Weights of a small mixture-of-experts language model, trained from scratch on English Wikipedia: 364M tokens.
Below are experts of layer 2 (counted from 0) of a mixture-of-experts language model. Rows are named router (the router's row for the expert), gate (a neuron's input weights, with its number), up (a neuron's input weights, with its number), down (a neuron's output weights, with its number) and show model dimensions 0-255. Each number is 128 + 32 x the weight over its row's rms, rounded and kept within 0 to 255. Numbers have three digits each.
Before each expert's rows: a language model's description of what the expert responds to; "mostly gets" lists some tokens that are sent to it at least half of the time. This comes from a sample of Wikipedia text that the model never trained on.

# expert 2
What it handles: Closing parentheses, semicolons, closing quotes and dashes ending a bracketed year, party or place, e.g. (1989), (Madureira), list separators.
mostly gets: ")", "),", " -", ";", ");", " –"
router:143136151157122149097131005210054131101153061102140102072156115139150105123062139156103125090141190147124190079139167127165121145128102160098103132171071129129158131076138112145171114091121113236121156184186111081104119154157116192148085166153100100148155131127162115148168125153137112167154119083150119084126149174143118105122146084099133135128140132101120160148199101136138114107104104115148173114132161161200133125166109143124126181084163132137103145063099177130091107081154130088116153151104142155159166134098145109058125129077147099132191095139122145136158123127091137155139195127130102154158105178170071060101095127156122125100102144125159125147126097110103089119109084134100145092165077081085132116082127139131150208118136119165140127154184094107108138085111104
gate1:087175123125175132078040105140126119096144127146119145087136157107154115087142108169109060193087107159111148121137118148133120140094066119076104139130136118157147175137105100111087139162108143132145121133126170141104090150092138139103174125111166142182144151080149169176116129127131182137144170124111166137118124126165155167161151128181099090147096106080056099079128132119101102111066097103104067127107075136120092135162039129143056106135138054117180093093141128096168129089063146104211079151229158133159096160120065112143084147109157185152079171155143099122088172122158154137140121177138134152189089157151089167129099171140144123179152180139085183130149103113103164130140122145172168086138100138169147145172127086116123124077178142139132097098132132146122078132124106
up1:154083144132121106188205183103124145155137143136121092178124118138118144164148116109117196060160149073168088141121155124150111145151194154176126125132125139113114117150166131128168125125139122130128127125123081125112121124158129107114065107129139085075106115186112124107183102145120087110118079139133120129156114111102139099104123173083167153115165167183165172157145145161124121112205178171168148103195180117129176127062227125094181178159133151141087157184094122140085120136173097165052179120034123136077139137112165180115144140133120066070184129110114160141163066130101094128095114064131107117093149103115172110114169106145106130055101061134137072106114160129119105091099125130113102176099180126115131125110148108151163121200099134136087159176145129125145152135118156
down1:122166121181214160128111166132135089142124160095155061165159117094107094141094143098212143128137085147131188120128111080094167174119122129157102132129166138178079144151171055139110127175142128114075221106152118141110154120165131145098098154128146123201148148063200111151094127129074149115118074183160149200137163111146160111136106095115135139065079161147205137120116169092123125122110147087135105122106141127119051145176060135132177091100088093148119121126130173134162160103145135088166113148174147092176061119148115090130095084111132081171141105136123175142228121163097093125143155143144076186156139169162143146134110124104106147140119092132170126139147127102155134098114081169142111125149108102099120112132174114132095118184106176079118115130170169171145155112105122
gate2:137224153155171122161132096121072163107067120133137147121127141138124113126143128161125144114131136159152113114064181124141043106109151121124095155086076085155091088152081132128080089180076153171143112124214117149130111180119158058141092145146162113084106060133124097137135150097078119138132086145127165117169162153134166145148074174107197134154132138104064170138147165104116126188097129085127120124109086110098057102163137132181127208131158140149126117153137171067174065133144125107106131162134157167059105158115085123069148122110131121172152127171143169140114114133176158153114150066124150111136103126163136107103127169161082105142103153084102147173185119158114122121114044116164154132073072078116153164136127067095147145164143174165133127144136159129110134122150191
up2:105017112108108161123100147133163083171195146110138116147116114122127166129128130111124093161126138094106113140211067112144205104119124127160160138135162189106151164133181113113150139074159137077114141113052124105106172085116119204153145106095105141164151138135143143107108105126180145131106183121145102130086107096147086101112192105137068117112124140097188111113108113130123124071153133150123155128150155147128229194123104125104108078145097124128118154103105089150093210101085117123143107124122115130170195125166150149183118140179103138066104128088101090115119119081099113128144133211127080144118169124092092159147121068149181148127156108187138148093070170084150135133129194146089100129153150164144092063121142181133076103106121079118140134099109111106159138135106063
down2:089123106157176176114179169072099190066088160096141086095122111106130152172135134070164132114169127138157134123125134102130117172186141148138129124159118065164119171139127133142108103138103114123110124103105139181168112157154091122133153117084127187143120141138165164183130087122117191112035014141100041118128136123134156118163046102141101116142119094148169133064141139162135184135069154112126096104132111177121133193120088152122102107123091171121103106154195102132097160111203174136125097166151163108153089105156037099150132144101143089151114127118115114137186156147136140147138108114114137193139177119105162107096121138111097161127179142182114128131137117145102122133130143238085125081128113123145144099177188122142136178100121168134119151171114100102116117141095185
gate3:034126120118155158048162140125129117153174094101200142170125159100209063126118089124126133091158132131201186129145126119050179132205131090125131072092159141123135164073098097161067143105142175099180130117025167107127147093141128162100157137101158133190140120179191118104126100129121141150113123144149136122121145125073164152144109166144088157084111154075131128116101144166140098103122097125137178146142116120128078137082111162100144105156086164151158154154140104133103136119105129139189145141119124117101110127068122105180075115132089102127140069109157075121111081181126156124179157166193069154157136144105125089124108149165115160177110103144128149174161155171151135130153150142150108082141145100127138085118204158126171121151095135150140177080145203119145131124084158
up3:166103172139124059168100132191122131130131177163069128119146133160068162142173156119130140199113121151068087137137125173171119144101125129154099140117083167145080076212172196123167137129144063168101128095191070112128135159103126089186087122157087096061067117143086130155145091130159113110157175124113158111216099105134107137113169109073225088159077106164134111139158151112140203192170154115109078110077151108117139118130146113135101138143181118094138078132136144115122129135109126150072104134151146141161140140184125145092159111123135132166127162138099174198141181120144126117148122101092141105102106097168143166184165172115153084087134104074137081130097115117088114091112103131123118151096130167149151176150082077117104122114122130109126087200116094160123102114138113
down3:116160130125164105144108188143126148081086137111130079127083088162177122082110165129059124104160108139153119160075121112143100057117106118110103149126131084172115114115055149103132112107093197124133128148134127082120089205153096157079131120129111154107144092142184088153160167114076236173090070122113106085102093149137174138099113186152043133166122131110136091148141116165127125092095106108148117106169142124070153173131150089172067149094131139150117166156094107159145144109096142189094145115156093136119096095104143178115118145120078110146096146148113047156148189125114137153150124068162117103100144156106132086159113121138141134143181105149099154132170152124132127149098112100176146103098130153211185170162131120148129135174116120175161155178203071149116087101112206
gate4:131182114143153092101127165049177114140064156132135165147145161127170156149163148125154092130119102101117116190105108154114120163127103130166153107146128144143097126107136043092078154110160182129129158124136140165189160150143152113142174120118175118140159137058120183115032118084112157114067076193094128140138132091120110084211132110140156103106127165137112148137108130162123125098148101173141114164133062119116167114106122129167082107171108132048090115126161119091193185140096132153205143099160109066107147107143109133128109111164155129129071077106145123137132151134166080090139079169156139140120133123104111100167144142133158109090217123090075133079122109170147153156127149160032134149102137103135123108129167090070103098136153145103204193125150097120186113122136098
up4:120188127160120132149016096163181172117096104131153154091175114130153092107116110187111087107055139121097144091149136151111092119099052160139130119132068143143174125086105065101138104116114187179116118122153113067109087147171174126154134195179176160151109077104098182103136115117111103148148091172157120078123173139169144146142179128099123175146126161112070185147176116193118048140113170148110137169108100114132165088148128146143118137131145114124135133036127132045130127123122095129160143189163124130100103159067125137095143170088109170144118123131129139169108090140169165123146117152136121147170112177170053111096107228132126081121113146130138143121146112103120122084164132098114121109179136049146122099113117120130126152064161129152152131103149112113149093106170144
down4:121155172124173104137109157106181166121087172135153129146144120107131173137143201062196133141128114119126120169126142087133150133170129146173119108190125125173089155199166066156032104134175176112061160081162143188134129175173114093104160143116150158182124094080183118123088135151083166123074099185142113185137125113113154111155081136101131164081061118165176157092109147171113147135125147111146085148124087139087144142160088118123108118114102133111104104133163158124190153137165148104160108119171144024098108134126046098125156108112160083178113122119141162146196131148105050079169181120162118157096146158147125125120140178111082130139131128167142127154146130135121104135094121126155109164130116118130173135173166149113159126172115180153128115151194141131130075121081174
gate5:090137162151162079118072047097129159154125041112123178117154112096131099143113148147097091092110134116139186098099160075139102128130194145161167064097063063106127121119092067206093108124128135133028083137142108094163106107131110135069128135115132115125088042151162126094129135112084115134152096121149113100095110161101162125093110096079120157132059117157117151148117152122111161114110077108139137145106096071097113102169112159107102145099146151146127154122116148113117139107158163133144152149150180157076077147066139096097139076114064109105132140170117113133140068111171194134149163113162143104081114174152129086105092154137107138154105138155149113149198092042147096116144136131153099081127150094115163130162105163154128155161186133187136119156095170093091119131182189
up5:115142170166154052122088054085117162158127043113142185128105105098097105182107138132105084105087130103157196083079162063128102087125195147145133117142067109100113140113084059162108084154124125141069068132157136126144101121122141119084158128108153116123115091135180097067127134122110103097127037171142153078098102161128164106095108103094111166109048121155148150138105144125138143096098096124134132142118110095099094089188137132116126119101115173176124139122118138098145136098201129119162147134135175152109069139097127110114118081123102082102101108191119119088146076111157188111139149071168135072090126138145124077099135122120084144146126149150124098138212083080164077100142124135149100117101144100109129142152111146121097131177186121183170095153124189118111128133160215
down5:148137127166123144141108139111153072194161120129120173160148172155122087133105117133101141166062134104102103159171144148104124096080119117155131150079158184120122103146136122083173133118130078111153146119146138112087136080107191132151093159140171074117165143093062130090131121120140035164197235124161210106129144167110083101107179147102137139095102159153106143198109108059121078155199084133132142156084136104171131037152181142115175125183181095135171120067090158150160074168086074161121135118105155133103182151099181130116123179147159123135143078126167115158063089136073136089123140137136109116125114111125092167133158129155142125110074128073132101117121168122084110100113123076145116156151157113107109135101066134102123103110144109120145122108135143143131136082161087
gate6:094123104129159081058102208109119079187103078129101146121113115120071104109127129094135098171121109165163092112080123185078125133202127137126208120195117101182062157184076183167146101116148154119155120087148174132205070099132113109138131123140159135105124103127143125139121111138090130111120112130130122160180118126152150153111071151138144115160045118153092091100095184126086137138139098164057128191168152075139105119133136118158127112139128132132150117155133084107145117093130110129132128141169093146122103123125140105150121144116151120191131125091126160161120177110112147065131133105165120167166118130138137184077136143202080078129129086147132153197184093152116090103125162134070116145092158129151199134137047100072121085127064094152142120139132117219114114124085169
up6:121113136152095143142136103128127133075196142094139121132133164152133136127137092098121155089187098095133159142177105095121175147090132147214034127054152120108154104114214110150086151142138101103095144096066085132080131156113158126091130094147133114136086126151122152128151083105165149177125091164161152097091151092097121125154193125107127105143160122080161121122126126090186147134157137102162129053125068116077088112144137108084133137184120131115121157075154123114080088154155145177103148132127170035062169165116118153164107112117091161082142127128143069135127107136164128183146138143142122088123170107056152096168136088068163215108156139127128092116128146142093137141087122158166097035133107101122116103100187120158119154153198173116100168092156178112156132157116110
down6:101125097108133116096141151055134201135103149136099144092124159123081182082112130127118109122146124081115106158075119135174101079154116140121164123125129116143097089114114099169067125093135146093113139131123149166112140124155070068089085117153105156109065105122119141104114182187145174117098138162089151126068190142107168111155115127101071149140130110116115121090123104120105167154115119081108163151114083131162102179110064174155137210135125151115129157131200128116141178139164157112156088072104132101144140126099086158103136154157129128131133186138092113114128097110156126099202090162203125104130159127079180068120142110133154141199170133155095098139182084137136140180130154123061155086111096090118173162161174130158137242176104131153150187185122104143133076095166181
gate7:100099134157174114105095075076101163097117107143167105114126164093119076169100093092122109171189124107131167162120166058145136133159155136085103091168106087134126157112120057193127112152100084145099119137099165142144155077091123159062106111164155105121110069160170087112098121119052097088155072110131096140096137141153165065162046116082144119123077079143113090111058144108152149162100118103196135112149107098136084105132181166187099142111076111107116120121179109138103104164205093144151123153119126150079157105076072128118124074099107104152141192200155122091135148090134183165150146150156168171144161121093143087159126123105081118147118142174131166141179131163135134126165115164091105113130137067108107136137089126128160159148126189161179096183125141125113123161100157
up7:125064157181160060130118064113151135134130119141138128125100168087132100181114162124128124174119096111144161166139167084084152128194155125102116032154068138160107159124155064131090120153122105156082123121117163148151155107121119121075146162157169087084100085175125113112107094176063123091133101136135133136127088138132190118173072138096148128086036086083135110147069153092113163149127138115178174170085106077183091089129148152158124123128119183109107103098121111199120084143187111185120161162093125110105128140064070128130103062100127072171150134167134197098150147116119171132164144116144112152112158094124156082185148152103093146138148116187129161132165119175167131147158161108104137140135129101109087144091111118120175155109144189164176115135157140075125149128066132
down7:162100110108125151172125110149148085199182103112116133181129129087103107119134093176135163126104116140110137125151106156091158094087104120128091144108142211128145143158140150061147158119090134136132153131120133081061150100103131126139133145147122094155177110162092108112088064133190099173200181128106157130106167158175141124073209101099176122113130174100088141206089172115148092145129089132113183088159175145144118081116153150110191180071216089185172135067115180148124097087121098138099151130123090135132162144112158156129156122122139160107140085155130128145077107187126110128120129116134120106194134124155148171133126119187183073129052102073175160143132143129134138111112127093124108137110103126092073128120117118128123125121134106095165113088136126208152144063184051
gate8:070118138153161098089116159092169149125190113109167132182093109121171105197104106113126168139160128148192158164175164112090045132189105102095134131149125142146069098149103120171084184131112100110113099122129146121109137111130130142102118152153171088153106078129139126104164095105125116121120171120099149161125147135146120109192138133103138031063074160110095135125002164103102114114109160092073103139193142134087101131085157113078128121148154137126141144111137136188119137170156088081133146149111112157078131151074106124125144214135101150152119154140150119100126116111087165132112145096096109116173127129118117146191219133151075210202140159154122105166122186153177130109167113115133128148097181113116072125195175109121138142144098152177176142111149141141144119123152143
up8:116084099171109134136103158092181149148148110102145123156108075081159104221097108128104225151134124091165151107162154162056093132190121142108130109120114158119089147088070092144161119106113119148137087106103161148080124129151130140080134179178162100134125149143091124072130162178127085106141161156117165120129157145161137127161157088097094113089106183097117129137026129187133149103123143071145165116173165138141090091086160145069117137127136170142148140160108129196123133175166100093122156132101126158139154137081128111114122198161092151169165121119108165121129116117066147102107147076160095150157208101136117098130181210109099212218109112153153114137113189170162134116170170114138084106091159111093086101139091132131114168150117138142171118107153137120147147100147103
down8:175105202073047110137131056123101098136161148131133105183142142120129158100143081116099089113154125138110148075133128112160145115114108151122167116079098164124142133156120101103143163121090155114125146108096087160096180150118115174137127183132152061112128142128088114090090088079193051097121164115134195108126168172138095124143189116115178126140160170100145182191148161077145130124121116138155195132115128076115092112084141132112185180119156129101162137077097151154107109095153128108129173132115122137173140144091134078126157066095056105158113093160115066088114096121171159104129200161105165096096138153121098119115144104231136155109085126127095159153096092116119098144127084094115124142137076114067090094077127124129176066145151122076155133102105165160109103069161093
gate9:065093168135179107035145127109129079200147159110173106144152158111153116091127143093140123108110100101152088192134113132140147110102154135166123141075111130098059202120165115167078128112119180082123159098141135130095185144069187140099135125113138128166141064119164136116120168152109154144084124130135124124098115072133135149115106170100121109110122151152085039125081181071108216097116126092143128113144126134072142174200103104140107070135130118112103129130101048150135169187156143101155120127128145073117139163144083177143143130114112131122083134148116069155087112130156102114153164132162148163064163149108119120087113125182093175182149064182152109119123155143136110098128159109120092084070149155172129091109114142081111133206145120120102131132153167114207100108093149
up9:206139119154082114214108159116152141077077140155129136115142113115077149172135127109119147185181127128100134094145136165072161151144135088157052115160152135118173084148112140114196116141162109188119092147135083155146066109168130102197103180096125115092067172140076148142164061128138115113163097197090172126165130133136133151120189150148157194131128132094102197127116130149130061220144128196127114114117102149161157098086165143171152123090191132129178103144108132126112090120093068169119136142118128137153146119115125088120108076097117147114123093109105173132146142138098153123118041144142117085127111081119144182169150117106137062037146186102086110152109105110103181167094136112151160154204143106104129155132126109164139146086158126129127105129102102137106157128122121
down9:095104125118120096118111151139160172098071147125123164067136117104131140164131165134079178172126172141112109121069112110109120074162105218118094151214160075184135102105138124118108131157122136144124086117136193051154132134155082139122118136186146135052091143105159136127126183113145177131104097147133127080087101113137131115091111146119118111155091069129122077114064085129122121123097118184020174152115080095156087147107092109132089132157112132147123136146177122109117164083085148119114211095095108089154121107056175097114131117127095137201064174077105084104171126165140125142159134104123137137151139159137169128138146130150146143145150120153122145141093161132148047128132121111067105138048089153169106130139107163123191139148125180097064147184155091102124128150103153
gate10:043169119123211123086084096094139125208144026120198103148151192114112123100158112116144091199170120157148093143103140095101121155134123157125129083101127135125127111148129134176066156118132158132116174112171155111110107089100123156103139154143193120136096056136165162123165070134065109115143142157131079151203141138124141115165149090077147105167074142133083175170081113116153113086140094093064158078161119149120137115124182157171145153092107141103123178124108171119121111118119119149132124140163161146070136178105136113157125109127138099112080152149128118083107137087163178089145168099131114102154172147148159063174106076152102151155178089212152123140181105220154120124148154143119133113155140107108100107165125168119130124145135159153132191140106085127094138104165099
up10:066155132139192124095126087099152131204111042121190103167118153084061139105143109105116084213175077135119121125091106117121132154108129153094155085090162141101128111140150121162101142088132125117158162113181143124087102105131141184160132173130150136134097084142161159083169078128117106137161134172141099123137120139167169098152161048069141123137101169158118192161091146118137119070139120115098156058162150136175131112129154156146141152083128142068142166110119183109139111148165101156136115151171163139084158167120128105139136100150117073111099168154144123062133117087165154098161143103146131123143186133133136071144135101141077140163190061211165105129174095207156119116175163129148162117145149106095108108141077165113133140139180123188086129085121082138117139072186097
down10:130136084163075145174100115121152088120173128124105081128135119123144090153108078122121133163134119078090168168141138114133170130126145088116174149142095146074177122084211159095244163113098106098122105148104112148071139110097182147172109095129154111085091114156075179127111101134132105161121160128104167142136136116137107162128159100129125157052108189088081082166116185085150072159153133110128113136080163101155141124069168210153145148164099143167142084090146175177108127115150057173075114180106097187141163124159113160110131134151147172186136098102109163125075127149139124101096114119102118125158085127094131104153146160120162121109106103068139175156137185135134142149141156122124082144188159124113097102090092120145090103082120078121135103137138221099137169119140054
gate11:073162128131206046046106114116111099153143117152124150179105137118118145161150173077173093141124114107168156157104138110107107169126124119134127095107105157161067192132125079112098113168142150118092094086096201147103132113106177076090155101114172126160135107080058143138112125114057147111056068131105115161105143123098172118139081092145131122090091140122132086102091206116094095114123095103172142132158059103125127163129093116167092138153104131110071100156213118096182172099139163134149122149148139096047103116141082144165115078126173125173094138124157112149142146159156114105150133152161125107110139093082147114130148148162132140163179059130074128101155107149103195141105182133099050146114161140150128121149127082088136105161122145135143192106118193164140120154106168
up11:127177111184164168126085068186127176156141084092133173090177141084148102119100111173104097086096171145087158065121186155079105079114097201126109099149084111106159154090072060122146088117082150179124123135150185087083080119149183153145092150121149121129129103146077151100130115131111100151126115136170111097093189182128165134106107115094121176115141141130071139153147152110164073153090129154156188148125136098183131081130117160116138158098143157163155135100129147098135137123153102140116117160112156116084112160051113112089107129057108118157161134153160159142130099165142147121179168116129090150195133142146079098075097198113093114123078145143160134155150087153076129106125095093168112117217108073101115107082084145116154200099128142178097113107136151118104154097157146
down11:118150186084190052104128132096161128123123153110161147134127124133146151138141181095139091124146095089161157126102116101153095127158120143141139122130137085157106139119136083153071134131152188079070116096131174154166124172157104089105157099144176106173154096119188137137109172125105185097064066174144074156124117115118197161158076113093078109083091153136159134126129144143088155102123110101163096167130101126087149169158102094121050110128057093069092165148156111113172177087154174094147144134157164071106063058109095087147118088151150091180092127150118108166154150127162111082164167134148136120100180157117124123134147173102064179181146112163105150149150141128177139129092147151154134119145116120157158098170181145107134104194143143148176158125205137135127090146073190
gate12:025115113136150181092117129153167154101190077088168181106119142085150096106111110140098131110152162156132165134156155098051177130214131091125154143155136174132090152103113091170103139136108095080151173148093158105116105086149076190169145131166164129158128162109200101129115101160138159140093158192093175105183164131107137096121116108126119139065108136078153167120103107149143080145104133140122153101188119138154110152085150161150161130153107169169141176136095164127085100142126093116171146135096151121052150122050103133157111089082144107125100080121140055074129111104091154097162151127161059114179114164083144113111098139196112128144094103142126173136136165192147086129182137155137105074161163112094118155115158151155071108121066139150134154126131175132125166127151088
up12:215133150110117078159162141125087114156064184145099092145124146166086145166159151088134088160122109098097040130111093138192083126065133153180099131099113105139145103143189149105142094127135121172087036103135083154136132173106190072134100121117133108117090122163049190127144126097117123096172082069151096141104107111127110183120140155112168122174121137150095114113147160118129181155137107112123117151056117128082143119185117098136112106130162134092112093148167137110161150154135154152098115126139114127212081143186148134114145154143123159157156147139116199206126167144158122149136091145128180105078168077142121160133185093057147122098167128085099052118147124073079154101101150109121131169090103149161131096142081121086158137144164104082098107116113085137139090136097151
down12:154114152144183140138116198113137135095082144110136066146096104141168127070131152101069139160180102118151136129069109124166126070076113156100106168125126060175103112100087109094129087126138197123093170108176120089133093213153108144090136135112106117085140093141207091153183166145095202169106112123093114087079095127119216131110107201144084147155109092109142115132126114132144120120126158103119135092159129133072145201152112109156074118107137136115111164117088148131145159127097129167135161106151086101104113099104172160148098130117103110123110139153072057167140208111118110111107128086137121113091160182118147093155093161137126157125167125169121132126169121092133128134123128094137093118112107124217179178166108116115126147155098111158158153189208085153144090132111217
gate13:096149154085141172140141092143161158140124121171137140119180105119112140082136131141174112081079152103078085117103145074129141092183149139148129157080169110106092193091108130118106144112135188131094122167210154133186092168063140134128146136142155126084121123124154176122090103113079128068157116153067079128212179118085110147116118087086118113077127112097093201139165112138098126115158121168101140139117110075125104136027153142128110120114073109157100160138158156126111132064067107139155144166138139133175090113120140141164093105093187146106153101084125170197107157128088195110161093087180151119154131198159138149167130142205146080177146128107109083155133117101139078108140110112192131141125122126152142122121136186130086142125102093121126153176137076171094144187099093
up13:124122148070111140144111077138170131154136106180118116129178089149141140096141162126159118100063153104084119100104184092114167115195148119105124161085161083107130171114140129108107169127163160144104121161176161175200108134091121113084156132130127142093165134124079149150104117101094131039138137125054077137177161145110101127118103082114135072109130136114107205126201088135117117090137093133076130145113138142142107157043138154148090118120086120155113131109153162115118155059051101184146166167136146132163031150139115115168081075114164185105165108084107165178127153128093173110176117120165127160142118185162146120137130164167148087192140141102070118124142119117169125123145148118181171131144136125142158112141167197118097160135106059142122160157141116143081202175104110
down13:121106121113101102119102072112081107143150137144098141176122123093115120150130113255089125107107104158141157092132142135120086115088107140122127126154092177161134089152118146131172147124113114112189107111048151128152165095095109175141092105155163128113137104091137122085110140084143029107135119081178176123114200106105145116194171108143153140078140159126127108168100132133115097076135108158048136147062152137205147142138164163136119113164103152092117147090117147152081167143130109111119153108082103150136077105109126119096152116159135160187119090141072098097121122165131139147104084171084124122123079097128144095121160114156150164101036095116104164055151111148125102135189142143136174094145160146204080149129150155152218145136164102121140118131091092110037156111173109
gate14:142161123132143123136070123143117143108120101197095058082141103089124125139106140159129132157122164147123160145180114067119071102103111151139071152153082134173129162126126076085047157181152135148081146128163129120133079113150104137094150131181106162162137156090150158147140144147151142133147131093107079153140176149208097137090181135130103130147125086107113233137156106155047082164100204120121146119103147148133067090176084106132127161172127181160077092068120138062153155134121124100128132127139152072201087125108153066128089121101136166164106180146147169109123141118142133145093041128111169200116085173193095131119137181081132054141139144090115159139135099116105098102109089103166144150098107096080108112127172136154136122089166134156074115128108121137123138148153129
up14:128181130129157150134070122156121151098113125208111100105167105102121117129124148187108107170090108164114161142175115087125112096112128160141049138141083126152130192126116096063057124178134202157110128125169159115132088095150128154100143106149114119136142118105129194184148148153140124107138107112102127138126184133165109163059208147108102155132127072096088231126154116163042100145113223104129133118079151137131111080163090107090149161181151159157098080071127136059160139116129140076109123154147134037197102150114124099116115144085169175170092167148131175120102129120132124136110060128110152189140105165174104139129119198092126067125154130120141147131115113121085088094083102132168158138115099103116127119120195114166118151084131109137104109157121100147126137126127114
down14:097138125095077114120148057138060076118189097121096173097115129158153154069104142210019096109110155118073135124165097124163070126097144135077144202110142124096195075084124179121173130119132123142170098162077134103151091119150111141133126132140124132074143161122119151113132145073156143141087127099111127038121086155156107112146156130149109133220211118130096103148162127140129138115143100113151135149150135156165138132102170120161098165137163139125131187143120137144047103125091094162110131099127103192152160087137175158146170111149108120091117136113135091135062119101140139166102085151119159068079120124064129096113155087172184145130112148100102132104101136135135128184164193072075178084118126158158157116128132132144182152118172087160136137112122103107115157138183134
gate15:114136132141167161064161158170111136129114098097108121152159126064132111094133149142117104088089139121114170125117164174117143133112068143122156159114170147133081159120172099152118155078214164080155175115119158106134156141115120155145101081149110159176097091129151072129119124160137138166100217147142135107137142029149114158119113185117168168030114147126110120111168139089109122163100131074141117111183138121158141191132089129124060155115132052152113169134080107109062136107128123145169115093107134158091130113064118132161179125167119111148069152109118097170178126170153099135124164073144123169156152182144133139119092116189181109193102091160142118138084187104112061139072091136116129119099154115138099095132124144170102108114106078121105088152169201162125055112113109
up15:119155133113066085180100129073160127123135162176081128115106164169130136165116118095157115166155096118152075153149077101125128135125185127143102096120072137138180125136145167113144098194077097164130102190127130151139104111148130076123125153079157111093170166093081182155127142097104161110139078102077121148135101208100122080123136082137054084182131114122161161152088119153159112100143099159124113169082104127110114091110165117127212104169097185101145130116159162148193105135141129111058127111140134062170118122225129128098091139113151119099164120152137153087101147119091161115137065203120132112088100086114131139150142095052110148079157161152098118111153066169131189130156142173154108136158133168116168171137140113089168118124118163133141158092101046111102189144131140
down15:156131144140182131120119187166165144125089162080163201147113151102142121059103151076093099179125116103105105155122164163098188056125105176099115088137118056167132080091119083080091096130158147127105176139198130135112116134172122090081140165152135105129161080188171097118134134129149131116100128119177153150095165126125148120140119188071093142121150114075089131154112123130127128133142109123150133166117069122137115149111111138150079157161109141119148153094130143134137173148130129127127151106137114112087095078084144086187191090104148166157130140130076120142135133159139121056122183101145132151164136176126099109077124126033117141142174151123092086156137154087110108148081142078109107181115125090096140156199053153142138160208159122023115122113167138157166082162124182
gate16:100138105142109127064113105098124121120105129097134146126140120164144111090070134128116089125104151105113118135111071171129099128095120102122041136155127128117112175152141132132154149181116210124168124149139195137121127141047194119171171110099143155146106062116120130078109036110122166138102105119126110117107157142132123197128135136128061135109147109073140069129202105131122101175087138160125132109157089129086149180149115092159099108168052056116092150153195152077196180058105080110166067142136114120135106122151162155145142128101164179125092125160105126160097175134159149145105169148111156077113077163138118172156098169123129113076126114144067173110156134119145210108093136151146120141184120108200124155119149061141133119099142140138151146126093081200097102138108133
up16:094118164112196091129149154136169123181185103088159149146107149085172118147157103114126158148138104171180112167138173081061123129187171143152171089129086166133091111118126116119057153114095091137103112102105086124136130164160122129097082116165183091152150129126169154193150208113113111089077131125144145132160116144130185084150149116083159110133086159167122142129083147135102150105122097099125124125116157129171096124116124177071129160143152191157144116081105129179064074145144182120102214166100190078075154170115074141104121096113079114173152118149133138127128106101092103121176165107155089167094146072096119105126160137088074161131157115092119098140132127205144094125133122118143161101056131133079119159127179133124094141180115117155146176102213182091143162101106130
down16:138171121125150141137111127122176122116128169135158147146146067122112158144097164071176108164153123077126190153079098045139134176185137189151159134197137114164140149166150119184131132144195103140067129133148149156186141158164099085144133092109086165156175160063185141112163150147085168110134110179085129206146110111150177114152108086071105106134096125134218113092096119170148157089116097092187104122126128157141122120166111058114124093117133159090109127152132167145109108128168113176137110137139114074119123098151076145104111067159110076138118131127104159132174155105121081067187162114110084118075129141089161077153116147139118111128161051129151130106152117120137143122132143141132178141161105140133163148161151131115145127224156152123146132165214128094108081131063153
gate17:133145153150112147175069113117115140091111149110098094109176100066126146182113178141136104077094127118145186140156101057141081125111089153137106148125069116131164172125126101099110156158139139137064152128185120113106087084147090137087171163095087139101144136102138144158139174189172178124190186142111062109092162125145114121121166133161114156142138113113116244122150115171106121115112182116125133104079159132128144081143118114084123175169149169083125143156118128145149142127146129085104127078150088074193105128127140128119119101133170150104125218171113176097140147161106124163109086150086156202139103213140091108140108173086159069116086173135139203139097091095109075127122075129141133146096144102101127117129192156160159136076147123065109071160128086120107102114129163
up17:143122149086146142114184143147144105150145136115164159146061150153135137073133073093139153142136121126114066130090141191108168141143157091126150109132221168112094071130137163161144111123110107102173105136096124164165178169103187108165095097149149117122128150144079112132142120095125109171076062159128175157162071121094128132141106144104152087099111160152124000098126134076132137139143081163099114140185103137139139171117152129173151089090116126170167094124147164084115121148094127169185132143104164171085157122112107162134134174134097132143120077085110070149136188081159131117143154113145096076141139040117147146125161072171105159147183093108104089132156177127120197140098147086108119113156108191176118163116099112095119108173121161171158170106115159153158161163138093
down17:149142140131151116160103154138179163121096126119154121173130148087099098190177090069252170153119094148183118156119154150088201101162122134213114070142109097137057139173138095139064125117135136102086141072192100160059168131121145124130151132120137125178113111149107073106135111153142112138184155197137108179116155110083115137100078107119150137073077143139156178123090137125171089145141201156100136113105129089073121090152141137136136131113110153108159088109160120083198136138151108073145132120117131064106104184120069091116100151096170149134146126142118175116138148165101116063111146136144109126183139082152096147124127186092071102100153153161139115150135128149108092068132080150165065166161163110119092154127143120103095107110113186105108091146118166161161114111097119
gate18:131138188129184074121165192104149131141102153171122123181149179112106101130149194107159100153103120125176151150107037173125120119171120065083122120107120098176079161126132110126055090113124159069110148059161089182127142061118147094090169128118076123116172144118166169076114097103128121174073072155104097152133081152099151119108085121075109106082091135177172146094120151130081155143160163096179160137156114151130119140150122166132124126135142118103184117120105121183094124115152207134111159168199148104133095079135125084115159103145123108164127094158121117165165144111122103080150090212113122133095133108118145137147157079159148088155193127146122094187147136135136077134149139104072142138110137134163116095144122125119160108074089102069072185165145127179140061122117122
up18:126147098126103124098135090120110075103107147122155110151078114139122152173138058103122154155183102153105091152115143092105122165068135168167120120168170198085132083135159174168158185177141073112145070161094138154169126173117076099140126112125166123146134186099121077138118133172132139126149142124101124152145117118136092095171104118178165119144145121093168096106109122093167136149169061155114089115131097128095136137149149078158114158141113142105109113153174098133171144182105080135161097077087102152105173181147136142157080141123150105075133118102142116068131160137118129130083131068163165070066155071096154103137134136117076181089098084066079164088144126140141183157123182122164126149128163209087148193187086114138089139204152155178170089107111158094140195131157144
down18:123112148095088147124108173181143145157144148171057118114107126166101098111121065149147122122124164147145121142137125159097084089124121129120128117163150167139164106091160173145132147114136169101109161192104097125063159153144133125116146143144130208100099128059131156138154158147196124138165099102152116115202161107083125158109124121126161142168165219122088055119133177104119056136107138105064101079101134132105187100084137100175164105136171066052123191167096142170038086105112107143139083117089108191142088129152138180130116149097110157108141169075120114156085224084114137179143161123157147162088137176116092061132138104139129134069092101070119132181118173133182144143116132104153105143163141128138129119142131133097139156110128145147076122127144163096145160137179134